{"num_hidden_layers": 8, "hidden_size": 192, "n_experts": 32, "experts_per_token": 2, "d_expert": 64, "d_shared_expert": 128, "hidden_act": "swiglu", "moe_layers": [0, 1, 2, 3, 4, 5, 6, 7], "router_score": "sigmoid", "normalize_top_k": true, "routed_scale": 1.41, "balance_loss": 0.000245, "balance_bias": true, "init_std_router": 0.0147, "lr_router": 0.00098, "vocab_size": 8192, "norm": "layernorm", "norm_eps": 1e-05, "tie_word_embeddings": false, "optimizer": "soap_variant", "learning_rate": 0.00501, "beta1": 0.95, "beta2": 0.99, "max_grad_norm": 2.0, "batch_tokens": 65536, "max_seq_len": 512, "train_tokens": 303300000, "max_steps": 4628, "dataset": "wikipedia_en"}
Below are experts of layer 5 (counted from 0) of a mixture-of-experts language model. Rows are named router (the router's row for the expert), gate (a neuron's input weights, with its number), up (a neuron's input weights, with its number) and show model dimensions 0-191. Each number is 128 + 32 x the weight over its row's rms, rounded and kept within 0 to 255.
Before each expert's rows: "comes after" lists some tokens at least twice as common just before its tokens as in all text. This comes from a sample of Wikipedia text that the model never trained on. Tokens count by the router's weight.

# expert 18
comes after: " |", " ", " 0", "|", ";", " 1"
router [115 139 126 125 119 109  42  82 136 111 135 110 152  85 154  58 189 109 130 113  36  86 143 195 130 155 100  88 161 141 121 117 133  95 118 107  92 179  97  89 187 135 155  61 139  92 121 149 114 130 169 166 126 156 109 172 130  55  88 136 119 102 124 200 123 113 150 157 153  93 152 164 134 190 133 141  73 111 131 149 100 144 134 140  86 206 118 123 141 120 132 175 172 148 138 119 143 150 110  97 136 108 122 136 126 104 137 153  89 150 119 144 138 138 135 145 108 177 110 189 132  66 130 154  85  93  97 116 116 118 102 111 104 153 110 128 146  94 177 113 134 147 138 170 111  64 126  92 117 127 111 124 149 134 158 198 122 101 133  66 159 120  98 146  49 135 104 145 121 103 141  40 178 147 154 145 153 160 122 156 110 116 186  95 214 145 139 157 170 150 120 130]
gate1 [113 146 125 144 113  38 132 133 134 156 134 148 111 139 151 142 137 158 125 127  68 107 115 138 149 126 134 138 126 106 144 176 119 110 159  92 106 106  66  99 158 117 120  81 125 162 137 142 123  98 154 173 140 133 144 177 121 147 127 160 129 135 135  92  96 138 124 127 185 148 153 123  76 103  50 160 177 118 122 197 109 161 172 149 137 146 117  66 111  89 121 142 151 109 180 123 105 113  93  86 177  74 117 125 125 135 143  31 154 130 125  61 110 136 135  86  92  88 149 115 132 125  66 140 122 159 174 148 141  95 155  96 181 135 124 173 142  86 135 140 165 153 121  96 173 108 173 106 177 120 109  77 251 191 185 130 119 109 135 184  98 180 123  94 100 121  74 105 125 152 148 142 171 125 106 129 156 107 109 148 191 125 171 121 111 129 213 150 141  95 111 110]
up1 [111 113 161 129 142 109 141 110 124 207 152 183 160 126 125 102  94 136 127 178  70 163 160 159 157 102 101  74 115  83 121 140 144  70 113 110 136 134 106 122 126 154  85 100  70 176  98 100  69 144 187  56 122 127 144 147 112 186 159 174 146 191 130 116 160  92 105 133 135 150  68 100 140 144  92 122 131 162 190 122  77 111 167 183 107 103 112 161 186 143  87 157 146 136 185 137 119 167 127 132 117 124 119 128  82  99 127 117 169 130 190  91 103 157 108 145 116 123  99 128 203 119  79 117 103 139 140  94 157 140 175  82 189  84 102 177 108 205 177  92 150 131 107 121 126 131 147 121 102 176 190 110 171 133 153 132 146  97 170 147 121 134 135 112 155 159 148  93 144 117 146 139 164  72 134 123 121 188 124  45 135 125 137 125 110 149 172 143 127 163 117  76]
gate2 [135 117  90 148 143  95 125 146  84 110 186 173 129 145  87 105 135 145 105  83 103  81 146 101 106 127 143  65 112  91  99 140  94 120 136  84  97  99 133  82 122 107 188 115 117  76  65 114  90  88 141 134 128 126  99 104 165 159 104 117 131 109 107 124 154 138  68 121 125 119 129 120  84 139  63 174 121 140 164  90 104 120 110 146 178  63  87 150 153  95 102 182 141  81 125 144 131 150 132 115 161 147 103  89  89 149 118 171 142  91  76 109  87 149  57 146  83  23 129 140 135 144 129 154 109 123  86 117 132 101 136 147 170 126  68 164 147 171 142 134  90 140 155 161 153  75 154  73 110 104 127 120 196 120 138 127 108  86  85 208 104 116  73 138 103 150 159  95  98 156 166  94 159 148 133 152 123 150  73 156 164 127 178  90 160 118  68 143 121 165  98  63]
up2 [153 145 120 158 122 120 100 124 139 142 142 174 172 134  85 127 160 105  78  75  78  80 107 112 111 128 151 112 127 117 139  93 132 126  93 102 172 149 148 116 162 118 130 189 147 134 100 174  98 141  90 151 121 124 171 133 142 172 118  87 118 139 146 155 120 159  74  68 151 117 105 133  80 158  35 157 126 155 162 100 132 187 110 164 186  59 123 180 148 134  80 120 129 121 104 146 150  94  83  94 147 110 179  85 140 105 162 146 116 140 104 131  82 109 168 160  95  69 134 170 107 107 148 182  47  88 104 192 123 123  82 153 118 131 134  92 195 157 157 150 103 130 113 135 176 126 139  49  91  95 145  89 179 114 123 113 113  83 126 181 156 155 114 127  85 160 147 123 119 151 126  97 162  93 142 115 123 109 111 127 198 143 202 181 100  96  94 163 168 168 145 130]
gate3 [139 119 104 141 133 141  47  96 141 132 181 118  95 161 100 158  75 110 114  98 102 151 136 185  35 152 108 102 120 166 147 182 127 143 135 156 133 184 100 155  84 121 138 145 106 161 115  44 130 105 152 120 140 153  97 136 119 136 113 146 132 128 152 133 182  92 113 167 172 135 125 121 153 142 126 135  87 131 104 102 121  81 115  99 164 160 122 116 106 159 121 147 104 185 141 142 146  79 162 119  84 133  59 154 203 162 184 168 100 173  84 175 138  96 146 121 110  69 166 141 118  86  79 155  97 103 101 170 155 107 128 107 123 140 132 136 143 155 114  90  63 109  84 127 147 112 161 100 143 136 156 144 161  87 105  78 135 100 161 147 182  57 122 120 111 169 116 124 175  51 132 119  98  52 140 112 177 193 120 153 120 123  99 149 122  78 166 106 157  98 119  71]
up3 [191 185 149  97 142 161 152 131  96 178 104  84  85 139  85 115 148  93 125 165 161  93 156 146 147 178 153  88 147  93 159 117 168  36 143 150 145 122 128  99 138 121 168  82 128 145 105 116 134 169 162  85 121 129 157 159 130 137 140 126 102 151 146 143  90 180  99 125 123 140 115  98 117 194 108 167 171 169 136 123 110  86 173 112  92 152 184 152 183 152 200  99 114 120  94 143 141 170  90 151 208 103 133 124 123 180  65 138 146 133 126 101 137 118 161 150  89 116 131 116  87 144 129 111 135  72 150 161  66 107 121 123 172 130 154  91 112 139 147 108 134 102 117  79 141 114  93 172 162 105 103 176 113 179 191 125  79 137 156  86  89  69 137  95 111 140 130 125 107 165 113  81  87 186 175 146 115 139 107 114 146 102  64 147 131 117 111 126  80 165 154 213]
gate4 [104 182  92 127 143  83 104  83 139 125 177  58 139 116 152  53 115 141 110 119 140 112 162 122 118 162 129 100 106 157 143 181 123 161 126 103 127 151  85 116 148 136 171 143  96 137 159 125 143 101 182 128 182 108  96 174 183 107 106  73 127 126  96 100 147 131 120 145 142 157 111 184 145 187 130 119 137 104 124 127 116 143 186  99 101 160 142 118 143 133  81  75 133 131 143 135 101  96 135 139 163 179 135 119  65 118 172 125 106  66 154 125  82 149 175 147 205  79 166 183 116 120  81 113 133 107 189 117  93 167 122 114 137 145 137  75 134  81 176 190 124 137 111 112 181  66  84 143 102 126 128 129 157  68 133 176 149 135 177 150  99 141 132 106 110  94 192 103 145 110 152 162  97 163 121  95 185 161  87  93 150 175 152 149 137  56 160 165 124 104 107  62]
up4 [122 136 162 136 168  90 147 123 102 157 106  71 110 149 129  84  81 134 107 154  87  96 152 104  73 131 124 112 127 136  97 131 125 127  99  99 154 127 122 114  85 104 145  81 108 160  85 127  96  71 153 140 136  49 127 171  62 134 136 126 140 152  98 159 126 173 211 182 146 133 126 100 188 170  88  38 160  77 157 140 121 131 122  70 148 160 125 147 116  66 151 124 153 114 122  85 144 158 111 153  82 127 133 147 109 100 111 109 133  84 138 111 132 114 176  97 183 160 165 134  63 153 150  55 106 110 164 174 143 136 107 212 164 129 118 123 148 171  95 146 152  76 126 149 129  78 143 135  81 135 134 209  95 105 142 137 111 191 154 148 159 118 110 144 159 156 142 140 168 128 114  91 100 193 148 129  76 179 122 124  51 119 107 121 108 130 168 134  98 146 139 149]
gate5 [104 133 117 167 131 102 106 159 122  54 109 107 162 144 159 137 121  98 136 137 179 127 191 164  88 148 157 193 107 169  48 103 123 115 126 130 132 112  80 133  82 134 151 133 136 125 122 123 110 128 104 152 129 114 127 104 153 114 166  73  75 117 159 119 138  99 137 116 137 131 161 174  98 135  85  93 183 139 155 143  93 125  87 176 135 158  84 124  82  69 156  99 158 169  94 140 121 126 112  91 113 100 123  88 145 124 111  74 108 139 129 176 164 109 105 106 111 127 118 138 139 145 142 173 111 130  96 140 165 171 105  54 100 190 161 152 150  93 155 148  60 175 110 142 133 155 134 130  97 190 174 130 142 160 131 111 150  31 107 164 182 135 110  89 142 152 164  58 148  95 128 120 160 141 183 164 162  84  46 102  88  99 116 127 194 132 112  76 149  79  78 107]
up5 [ 96 172 135  98  83  90 151 125  79  57 110 151 171 150 152 143 129 138 139 173 133 112 103 165 113  87 135 145 138 166  77 134 137 136 107 103 130  99 125 104  86 179 134 111 134 160 111 156 111 139  90 158 130 123 126 123 166 106 190 107 130 100 145  83 186  90  91 141 151 114 131 208 110 146 114 148 155 152 149 118 135 193 107 128 111 109  79 104  92  91 120 149 120 177 121 147 115 117 141 110 109 161 133 117 105 104  78 109 135 180 129 129 180 112  92  62 155 110  96 128 147 120  42 114 135 176 107 151 171 178  95  78  96 175 134 100 111  98 200 115 120 144 118 137 168 190 150 151 137 124 106 152 124 127 223  84 163  96  89 118 132 113 136 109 184 145  49 106 121  87  97 135 104 194 139 170 138  78  62  91  99 146 105 183  96 141 136 152 148 122 116  57]
gate6 [147 175 112 164 141  67 135 143 117 129 115 154 111 140 204 107 141 208 149 133  86 146  84 133  88 183 143  76 128 127 115 125  50 142 142  94 188 133 137  57 215 114 164 129 182 151 157 120  87 143 117  98  92 136  57 109 155 173 136 110 117 129 154 132  85 136 132  90 117 116 153 125 122 161 129 100  58 171 110 125 165 105  82 164  97 140 148 126 107 158 130 154 157 115 129 136 112 112 164 137 118 143  96 120 100  80  89 141 152 175 146 166 116 133 136 181 176 113 117 169 116 126 126 162 116 131 154 145 183  96  95 208 102 179 124 153 139 104 156 139 116 144 124 146  93 123 136 132 147 148 133 163 131 140  56  95  43 134 189  75 114 108 113 166  60 122  98 158 130 142  46 137 137 160 109 137 113  76  95 157 155  67 127 163 134 143 138 112 170 132 103 105]
up6 [114 155 176 162 170  90 154 141 142  98 183 118 117 196 157 164 153 133 141  88 153 111 102  66 101 129 102 126 113 128  97 165 115 116 152 141 159 191 116 111 128 137 173  88 144 152 169 160 130 130 133 154 117 117  92 148 125 127 181 174 135 145 160 140 107 111  87 106 127 174 118 143  68 134 119 130 129 147 101  94 170 107 136 132 135 136 211 153 144 123  69 130 133 109  68 179 163 156 183 105 162 187 119 161  91  56 161 173 102 118 200  86  79 161  96 141 166 122 171 138 113  87 141 126 124  97 118 135 102 155 100 129 123 155 127 141 163 127 161 122 142 185 162 197  54 141  90 126 127 131 188 133 115 165 111 127  81 116  88 107 111 111 127 190  72 166 115 126 117 155  90 175 152 148 117  98 112 103 165 171 126 114 127 195 118  82  65 135 168 185 102 180]
gate7 [148  74 133 158 167 101  76 123 132 117 123 133 112  69 102 102 154  87 137  91 110 109 164 129  53 214 143 108 147 125 166 134 183 129 136 109 156 166 108 124 109 154 169  84 172 131 124 108 134  97 134 142 160 170 122  93 197  90 164  81 119 112  54 133 164 116 162 133 150 101 105 135 160 149 147 136  84 102 187 153 114 110 135  77 139 186 144 101 112 132  69  97 119 140 163 116 155 151 100 128 156 120  23 122  65 134 107 137 149  84 155 136 130 182 132 169 119 148 117 139 112  91 152 130  92 131 117 108 145 117 157 162 149 160 130 105 151  86 124 136  96 131 207 184 117  66 176 200 165 132 134 128 117 101 124 133 122 137 117 132 124 104 135  72 181 195 143  74 152 137 125  56 167 185 122 177 115 122  93 145  86 182  97 130 142 140 117 118 133 178 119 133]
up7 [127  73 123 125 102 115 124 105 151 120 174 140 149  98  81 161 169 162 137 153 153  62  97 124  94 192 186  68 114 128 187 101 115 169  72 135  95 130 156  92 102 150 107  88 113 102 109  65 151 124 133 173 141 177 193 166 134 113 176 108 142  85 149 178 160  92 152 111 100 183 106 129 109 159 141 140 125  83  85 159 132 122 105  70 103 152 143 100 134 171 139 106 125 106  52  83 119 124  78 160 160 119 114 124 144 144 112 192 137 137 156 111 130 157  54 213 144 137  91 139 120 127 140 136 106 127 161 143 125 128  59 177  90 185 128 149 132 122 127 144 126 108 184 174 130 118 124 136 177 130 129 133  83  51 142 120 132 125 156 138  89 136 138 122 136 138 140 142  79 133  75 146 102 155 115 137 104 170 160 133 171 157  99  31 104 162 139 102  69 162 118 113]
gate8 [152 118 170 167 108  97 145  99 165 176 144 128 182 176 121  95 128  93 143  94 145 136 127  84  80 135 123 129 136  72 134 110 125  96 119 133 136 128 155  77 130 178 162  49  97 148  94 126 159 132  81  82 188 140  93 165 104  59 111 125 101  61  93 107 142 137 133 164  96 167  71 166 156 135 134  98 160 124 115 120 119 141 137 156 152  90 164 139 113 168 161 125 120 169 115 121 105 134 111  95 154 172 110  46 149 111 189 121  75 159  79 177 118 163 118 105 142 128  94  76 132  90  35 105 140 115 155 115 111 131 104 185  95 161 178 137 150  78 161 153 139 128  80 143  93 150  90 160 142 127 174 152 119 114 133 144 102 168 126  84  95 193 117 121 121 196 132 105 128 128 125 120 152 182  96 152 108 125 122 176 185  57  78 122 103 122  72 164 141 102 118 117]
up8 [161 113 171 181  83 159 211 123 101 160 121 104 144 109 127 114 151 151  96 135 153 101 174  92 112  99 157  96 129 119 111 125 144 129 132 187 110 201 129 135 151 171 129 103 104 100 183 134 133 137 116 155 159  94 125 132 123  73  99  89 149 101  97 101 116 145 117 175 104 173 121  98 148 100 107 120 127  80 138 119 210 136 177 160  81 187  90 134 133 177 136 115 132 106 120 129 113 128 164  74 151 156  80 138  62 109 144 102 210  65 126 173 123  94 138  54 163  87 114 138 157  84  92 196 158 126 152 170 130 172 114 209 136  85 152 126 145  82  59 149 135 128 124 110  74 137 118 104  89 194 153 173 114 109 187 175 100 144 140 108 170 149  93 134 126 120 153 123 181 120  89 122 129 107 111 134 130 135 112 137 146 127 180 142 143 179 153 159 138 103 100 165]
gate9 [156 193 122  69 106 118 148  69 137 143 165 132 173 136 116 141 155 175 169  87 122  70 161 159 130 112  97 151  88 129  95 155 131 160  89 129 129 160 120  75 139 174 146 110 160 147 117 146 102  80 140 107 163 127 179  78 107  79 173 100 141 138 136  97 144 117 141 127 132 108  99  84 127  86  95 108 151 174 140 144 138 148 186 164 115 172  99 138  63  96 133 136 153 106 104 137 155 148 109 120 181 156  72 214  70 133 104 107 145  64 150 149  69  96 119  81  97 199 164 179 154 157 116 126  99  97 138 113 120 138  73 120 147 149 142 120 199 159  81 128 135 181 133 158 152 135 168 213 142 122 149 158  94 116 154 150 132 115 117 170 126 126 184 132 178 133  83 131 111 134 155 115 116 127 104  72 131 176 105 110  91 140 170  97 118 169  98 112  68 186  90 136]
up9 [108 140 102 147 142 109  59 158 193 118  98 103  90 170  85  97 161  73  88  84 137  73 148 129  92 117  79 127 162 139 134 171 132 152 152 162 108 156 123 110  90 134 138  76 102 177 125 187 127 144 151 180  70  68 182 176 131 146 141  75  79 134 134  87 148 129 125 125 143  88 112 146 126 132  78  78 129 129 119 170 103 184 101 161 133 135 110 114  90 101 121 159 136 121  81  98 144 210 109 120 115 148 129 176 208 116 130 132 131 129 138 129 150  71 102 123 115 134  91 153 135  95 171 171 124 110 128 126 105 154 138 153 196 130 119 187 134 131 167 157 150 149  84 182 173  83 120  98 121 146 114 139 175 158 121 200 119 155 170 119 130 167 127  85 139 204 188 175 143 107 122  47 108 119 142 116  97  84 101 140 107 101 101 189 129 119 115 152 109 149 130  96]
gate10 [150 102 137 135 147 131 131 116 127 154 184 123 146 202 136  94 142 142 139 155 119 162 164 114 131  69 177  95 121 121 190 139 141 162  95 118 133 101 160  99 123 134 140  96 104  92  61  66  65 153  90 115 152 153 108  81  87 147  81 106  96 140 131 135 163 101 143 134  83 129 118 177 158 129 116 133  99  68 103 112 164 106  66 171 129 158  88 113 144  55 130 134 160 151 111 144 129 114  85 144 123  75 159 122 105 144 146 151 136 156  43 186  78 181 150 140 100 119  89 196 107  93 140 100  83 123 104 130  95  90 115 129 110 167 185  97 116 149 128 114 119 119  64 129 178  81 183 187 151 135 157  81 170 110 175 110 168 183 136 146  74 150 156 129 151 114 100  99 153 145  82  71 119 138 126 126 171 148 113 158  96 108  91 142 121  89 109 102  41 113 117 118]
up10 [110 128  52 144 153 104 104 125 154 121 164 149 111 146 105 100 148 132 146  89 106 155 178 108 127  85  94 122 111 112 134 118 105  88 210 147 150 149 148 129  95  69 111 132 123 139 145 132 134  42 112 143 165 122 165 138 102 139  68 148 130 124 103 111 108 201 128 133 140  90  69 123 155 137 155 179 158 110 177 146 108 130 115 120 215  53 196 119  32 139  94 172 127 116 114 117 152 167  73 177 133 116 102 146 128 118 171 117 104 141 111 134 141  62 150 146 190 160 125 141 125  76 115 124  94 112 163 179 159 164 131 173 131 171 141 134 124 120 127  97 139 135 113 141 182 100 122 116 159 146 118 131 159 230 129 102 164 141  55 141 178 145 112 129 125 162 159 110 190 140 130 132 115 132  88 169  69 205 148 150 159 111 132 125 125 168 113 127 175 128 132 126]
gate11 [136 127 127  99 161 114 124  70  84  64  78  61 149 127 105 101 103 171 151 136 131 161 139 147 127 125 178 132 121 108 190 167 153 152 111 130  52  96 174 119 144 152 184 103  96  42 116  99 104  85 130  92 126 197 138 146 102 114 128 125 171 120 224 128 135 138 113 153 117 125 119 158 129 161 106 141 171  96  97 135 110 111 179 152 121 124  51 151 115 134 113 194 131 190 120 129 152 124 119  82 150 136 121  73 175  96 129 141 169 142  94 107 170 160 164 165 130 153 137 112 177 105 131 157 116 127  51  90 114  84 155 128 155  96 149 161 137  70 170  95 131  71 163 138  88 150 124 122 147 146 143  92  94 162 156 110 131  42 140 126 123  79 108  99 159 154  92 124 139  99 181 135 136 170  95 144 116 114 139  97 175 170 147 148 197 117 133 124 168 121 138 164]
up11 [138  90 106 158  93 123 146 180 182 143 121 177  76 121 166 144 148 162 105 145  99 139  99 129 115 147  64 172 132 133 153 141 151  95 117 152 213 121  49 118  58 109  84 188 119 219 158  83 186 127  71 126 146  74 142 151 147  90 139 154 136 117  36 153 105 141 122  85 111 113 130 109 125 110 121 135  95 107 155 111 151  96 180 119 155 144 153 126 140 130 134  51  94 102  97 150  93 107 106 224 131 112  87 109 122 139 176 137  68 101  95 102 136  83 127 170 155 112 138 116 125 133 118 146 148 152 175 136 120 145 103  98  85 147 156  72 181 181  85 133 138 170 137 101 115 149 125  99  93  81 135  97  95 130  93 184 113 174 113  88 155 176 113 131 113 144 141 115 141 106  69  86 139 167 115 126 124 106 138 140  77  87  98 119 138 147 152 122 121 109 106 100]
gate12 [ 90 149 117 129 125 114 102 159  82 129 170  91 111 102 134  83 118 126 116 125 113 112 194 108  56 119  91 151 102 129  95  89 154 124 129 106 171 101 139  81 156 114 112 132  75 147 101 121  86 161 134 115 166 109  98  71 177 128 101  53 150 106 121 208 162 130  71 119 154 142 142 139  97 173  64 148 137 149 208 140  89 114 110 164  96 125 167 135 110  95 119 145 110 130 114  97  94  89 149  93 187 104 115 127 144 109 145 123 115  90 129 135 166 139 127 110 172  27  77  80  81 186 120 132 101 155 163 116 158 205 131 131 104 117  75 151 106 164 136 133  65 146 159 169 150 101 151 127 108 124 157 192 162 132 149 123  85 118 198  78 155 170 121 156 133 138 121 100 154 135 111 112 165 108 201 107 124 122 116 210 127 149 121 116  87 138  86 147 137 171 112 117]
up12 [194 141  95 220 148  57 125  88  91 155  88 171 129 169  99 166 149 139 112 168 153  73 159 119 140 105 174  84 119 132 125 178 152 132 131 138 120  94 120 117 112 145 165 149 132  92 109 179 130 159  94  69 164 102 129 107 134 131  96  97 142 127 110  85  81 188  66  38 130  94  90 131 101 151 134 160  77 148 118  99 140 163 158 116 134 125 115 124 116 106 124  89  79 159 186 123 134  81 112 110 136 126 134 128 145 129 109  97 147  29 105 166 142 173 114 145 175 138  84 103 128 128  80 117 127 151 157  94 188  86  52 198 133 131 127 113 146 163 105 148  50 114 141 123 142 124 131 114  94  85  81  69 118 117 169 159 120 110  77 108 176 115 146 154 136 137 120 183 139 106  86 101 170 121 173 118 144 152 146 148 148 156 138  75 140 122  98 131 110 140 123 168]
gate13 [138 136 150 167 176 133 130  78 141 153 133 141 122  86 115 108 160 159  96 106  99 128 150 137  80  83 171  85 105 118 113  98 183 115 146 182 143 152 100 121 140 109 161  89 114 118 156 188  99 119 150 211 206 119 124  98 140 123 101  49 108  97 115 123  99  69 117  39 136 110 101 157 177 153 133  98 122 124 129 154  80 136 168 110 127 121 135  70 138 117 146  89 114 183 147 142 159 122 122  75 162  94  71 143 158  85 165 169 146 137 132  67 127 136 185 101 166 108 128 127 138 120 154 158  62 129 159 167 168  96 109 101 139  66 206 153 164 143 148  82 100 191 153 141  83  94 120 161 127 139 132  88 157 181 133 142 120 143 134 149 155  72 175 143 139 149 135 112 178 153 136 125 147 150 167  93 147 149 108 147 113 182 153 100 166 106 119 184  89 135  88  87]
up13 [146 122 132 132 121 118 126 118 144  69  93 114 165 119 155 135  69 181 146 139 150 169 150 166 125  70 167  93 107 172 150  75 193 162 105 143 128 112 172 131 102 117 121 160 108  79  91 152  97 121 168  74  97 133 131  89 102 131 109 141  58 122 160 100  95 150 132 227 126 165 119  93  90 128 129 140 133 151  92 115 180 109  85 150  38 146 102 175 191 125 116 140 137 123 147 177 163 109 125  84 142 133  94 109 110 176 115 129 111  60 105 119 107 131  45  90  74 105 137 101 152 160  81 100 113 153  79 144 117 115 134  95 112 109 167 147 114 137 143 127 133 176 161 127 190  87 113  98 143 182  59 143 173 151 162 115 141  99 115  95 122 153 137 145 130 161  88 148 141 132 125 109 114 103 132 201  72 152  94 136 176 129 199 171 148 163 142 130 124  94 125 176]
gate14 [138 157  97 117 176  99 184  99  83 145 136 134 131 111 185 131  73 126 137 126 142 130 101 173 127 115  98  93 133 191 151  64 139 127  93  68 137 118 162 146 136 130 171 117 205 129 121 112 116 184 103 157 118 145 207 121 128 146  94  66 130  92 146 206 114 134 167  58 139  93 125 144 134 107  96 114  88 187 102 113 133 141 107 172 120 114 114 101 105 114  74 134 146 139 117 140 158 125 145 127 121 133  96 123  84 110 178 122 148 105 147 137 101 129 167 183 136  72 127 108 176 168 144 121  65 123 205 116 118 122  99 174 125 161  97 121 140 164 156 117 119 130 181 154 131 112 146  93 133 152 117 168 189 145 174 166 122 123 143 181 128 130 147 129  85 154 128 128 165 153 147 150 162 109  74 111 111 145 152 200 147  77  91  68 151 153 198 177 186 189  80 158]
up14 [173 127 143 128 108 107  97 140 145 109  72 113 142 109 146 117  61 192 103 131 173 119  77  69 119 136 153  75 139 142 153 118 161 140 142 100 142  58  85  75  66 140  94 189 193 100 127 122 105 147 143 150 154 122 142 107  62 133 153 147  87 170  88 147 165 124 156 128 122 192  77 153 118 101 117 138 111 138  72 123 145  79 109 179  78  73 129 134 111 135 105 118 142 110 140 132  65 120 103 162  99 163 143 166 111 104 176 127  96 146 131 101 109 111 126 129 157 118 138 117 122 168 112 177  86 116 116  43  88  95  82 185 136 139  97 154 185 116 176 181  82 120 123 147 132  87 126  68 168 132 165  93 157 121 201 112 143  67 143 147 135  90 135 145  76 105 131  93  55 133 119 128 129 132 149 136  92 141 113 119 153 155 131  62 137 140  68 175 113 103 101 128]
gate15 [170 139 127 130 178 123 163 131 112  86  54 136 171 116 178  98 123 183  96 100 126 178 172 137 129 114 113 119 103 149 131 158 138  86 104 172 146  84 134 109 127 111 165  82 116 121 101 164 101 112  98 180 105 164  90 128 144 122  84 143 141  96 150 136 150 120 145 161 151 141  50 158 150 112 150  35 187 163 135 144 140 119  81 122 114 155  75 116 120 137  91 199 172 160  69 141 153 114 153 102 120 186 121 155  95  15 160 106 164 121 125 180 101 161 120 122 128 102 131 130 143  23  99 121 140 142  82 134 107 146 155 117 136 136 160 173 129  93 126  83 116 106 165 107  78 133 172 105 114 113 164 136 131 148 158 134 131 123 146  96  74 132 114  90 121 180  83  75 129 119 140  81 118 158 112  75 175  72 102  68  96 156 129 163 116 110 121 137 139 114  99 105]
up15 [149 148 165 101 183 128 140 113 196 112  69 139 129 105 160 172 109 132 129 101 115 165 191  76 116 145  92 141  64 163  98  86 167 121 144 105 177 141 165 126 155 137 169  91 102  85  99 124  78 107 139 168 123  97 134  85  81 128 177 165 130 114 115 123 179 142  86  88 183 142 127 151 175 139 171 106 153 179 105 116 139 120 102 110 132 116 117 161  85 141  76 142 173 185 141 158 129 146 147 105 133 179 122 156  95 112 192 106 161 152 156 137 120 143 106 136 130 199 130 129 167  81 102  84 208 171 110 111 107 153 134 137 132  92 104 185  65  68 118 148 115  84 164 116 106 100 167  84  90 104  51 116 146 166 198 184  88  96 150 100 111 114 110 100 147 121  97 100 120 136 164  53 101 109 142 116 131 137 109 138 128 153 147 143 124 156  80 143 146 101 102 165]
gate16 [137 161 116 104 115 101 106 131 140 151 133 119 183 173  73 172 156 115 144 155  85 111 179 101 125  86 135  91  99 101  84  92 166 100 119 130 134 122 129 102  82 137 113 134 116 123 140 106 161  55  97  86 211 110 127 120 147 163  92 138  68 180 146 136  96 121  99 126 224  98 143 157 177 118 127 118 127 194 100 224 139 119 147 198  53 150 115  65 115 131 116 174 121 138 132 115 140  66  92 112 127 130 104 132 119 133  90 114 159 113 170 148 149 145 125  97 111 126 135 127 147 151 127 167 148 152 120 140 142  93 136 153  78 119 115  97 106 123 111  89 102 128 136 151 131  91 134 105 100 129  97  67 163 172 117  97 195 102 123 137 101 139 146 184  87 132 139  75 141 176  83 126 209 130 210 101 113 137 139 111 122 134  88 128 116 111 125 137 138  63 129  36]
up16 [160 137 162 165 139 145 141 150  90 133 124 102  98  55 123  91 168 168 156 142 152 132 164 128  93 131 147 196  86 137 187 189 152 154 120  88  73 149 116 187 168 112 171 177 197 121 148 124  62 142 177 198 104 119 124 133 121 129 102 121 109 119  66 169 110 144 139 100  91 129  98 111 114 118 101 146 173 158 156 120 144 128  97  79 138 129  77 133 147 111 132 136 129  89  70  95 105 141 151 140 185 144 141 116 194  66 144 130 172 155 108  94 115 139 155 128  80  77  78 174  98 133 134  68 128 154 142  89 131 172 130 152 142 129 117 166 106 124 126 109 141  98 116 105 142 186 151 113 154 166 201  89 147 127 170 138 110 111  63 119 129 134 107  89 195 155  84 103  90 124  94 152 152 115 136  87 116 144 106 126 108 177 173 123 101 178 131  96 101 207  77 127]
gate17 [107 103 111 126 133  74 193 153 114 122 157  74 130 145  99 157 154 154 149 103 125  56 188  51 160 141 166  92  78 143 101 136 166  91 139 125 132 173 139 108 117 149 115 101 186 124 115 115 208 100 123 188 142  93 135 102 163 132 114  74 139  91 171  83 128 131 124 160 122 117  89 126 125 179 148 172  92 107 133 184  51 168  98 156 126 169  72 135  99 103  45 134 117 179 115 114 111  92  87 125 189 173  56 101 116 179 107 135  84  99 126 105  94 110 160 137 133 147 138 143 169 143 146 107 139 149 138 117 133  80  58 178 114  98 124  85 125  68 102 166 167 147 101  85  55  99 115 121 164 137 148  92 148  89 147 124 115  89 121 134 124 135 108  87 129 134 137 153 126 120 168 162 126 132  77 180  92 158 147 144 117 119 139  77 156 107 141 129 143 174 111 102]
up17 [182 133  84 141 140 110 159 154 130 119 100 101  85 117 123  68 150 139 152 120 194 108 157  59 192  84 159 105  79 108 108 137 118 128 103 110 151 116 141  80 114 150 117  28 160 160 159  89 160 162 127 138 133 128 183 102 104 128 132  89 144  85 182  82 141 152 119 113 148 104  95 115 117 165 122 164 132 112 193 167  93 158 119 139 186 127 105 130  93 158  68 137 115 161 163  96 123 132 153 115 148 200 116 119 166 175 109 124  93  98 132 160 134 118 130 152 121 152 141 160 165 134  94 113 108 170 115 127 164  89  29 184 143 156 121 116 175  97 110 119 188 108 140  75  70 103  86 111 158 158 175 143 122  82 129 148 168 120 124 148 139  92  71  87 105 106 152 128 142 175 192 152 123 153 129 143 102 178 178 161 133 122 134 134 166  51 111 143 161 147 106 151]
gate18 [103  92 135 144 152  52 101 124 143 129 178 120 190 137  66 151 139 136  61 100  98  49 160  66  92 180 212  50 159 124 133  96 121 119 131 137  87 143 121 153 134 208 124 136 131 219  88 133 226 160 163 113  96 149 117 124 194 116 125  91 130 141 183 101 109  95 122 151 149 123 126 132 143 173  92 189  68 124 131 146 116 112 110 104 139 129 106 118 128 126 141 157 122  70 110 129 152 190 156  67 126 146  77 153 102 108 134 129  94 151 161 144  97 122 109 174 112 154 114 189 148 144 111 142 137 171 131 150 149 136 121 165 106 153  96 117 147 125  86 125 110 147 108 124  97  97 114 154 112  96 111 150 127 179 124 166 107 145 198 106 166 159 127 122 122 122 107 153  63 165 137 121 157 162 120  84 113 162 120 154 112 148 145 156 186 112 164 157  91 134  99 111]
up18 [119  97 147 165 140  58 120 110 176  94 132 121 144 204 123 137 158 175 124 159  81 133 161 137 117 187 158 138 114 160 123 128 117 104 124 124 193 148  78 128 135 143 194 159 155 134 113  73 200 171 115  91  99 190 115  61 137 110 134 128 134  96 168 119  87 129 118 159 155  74 152 112 165 125 101 152 180  74 105 177 143  72 126 161 120 132  69  84  77 151 118  72 127 130  95 118 144 145  95 131 137 129  59 108 110 144 198 106 162 177 167 137 111 142 134  66 154  71 133 160 104 147 183  98 133 120 130 106 127 142 113  68 120 169  19 110 149 139 124 141 159 133 133 163  93 164 200 149 176 106 141 151 147 107 103 178 128 122 136 128 112 151 162 130 145 119 102 103  71  78  89 107 116 134 107 125 142 147 163 151 108 144 148  98 168 119 153 149 111 140  85 114]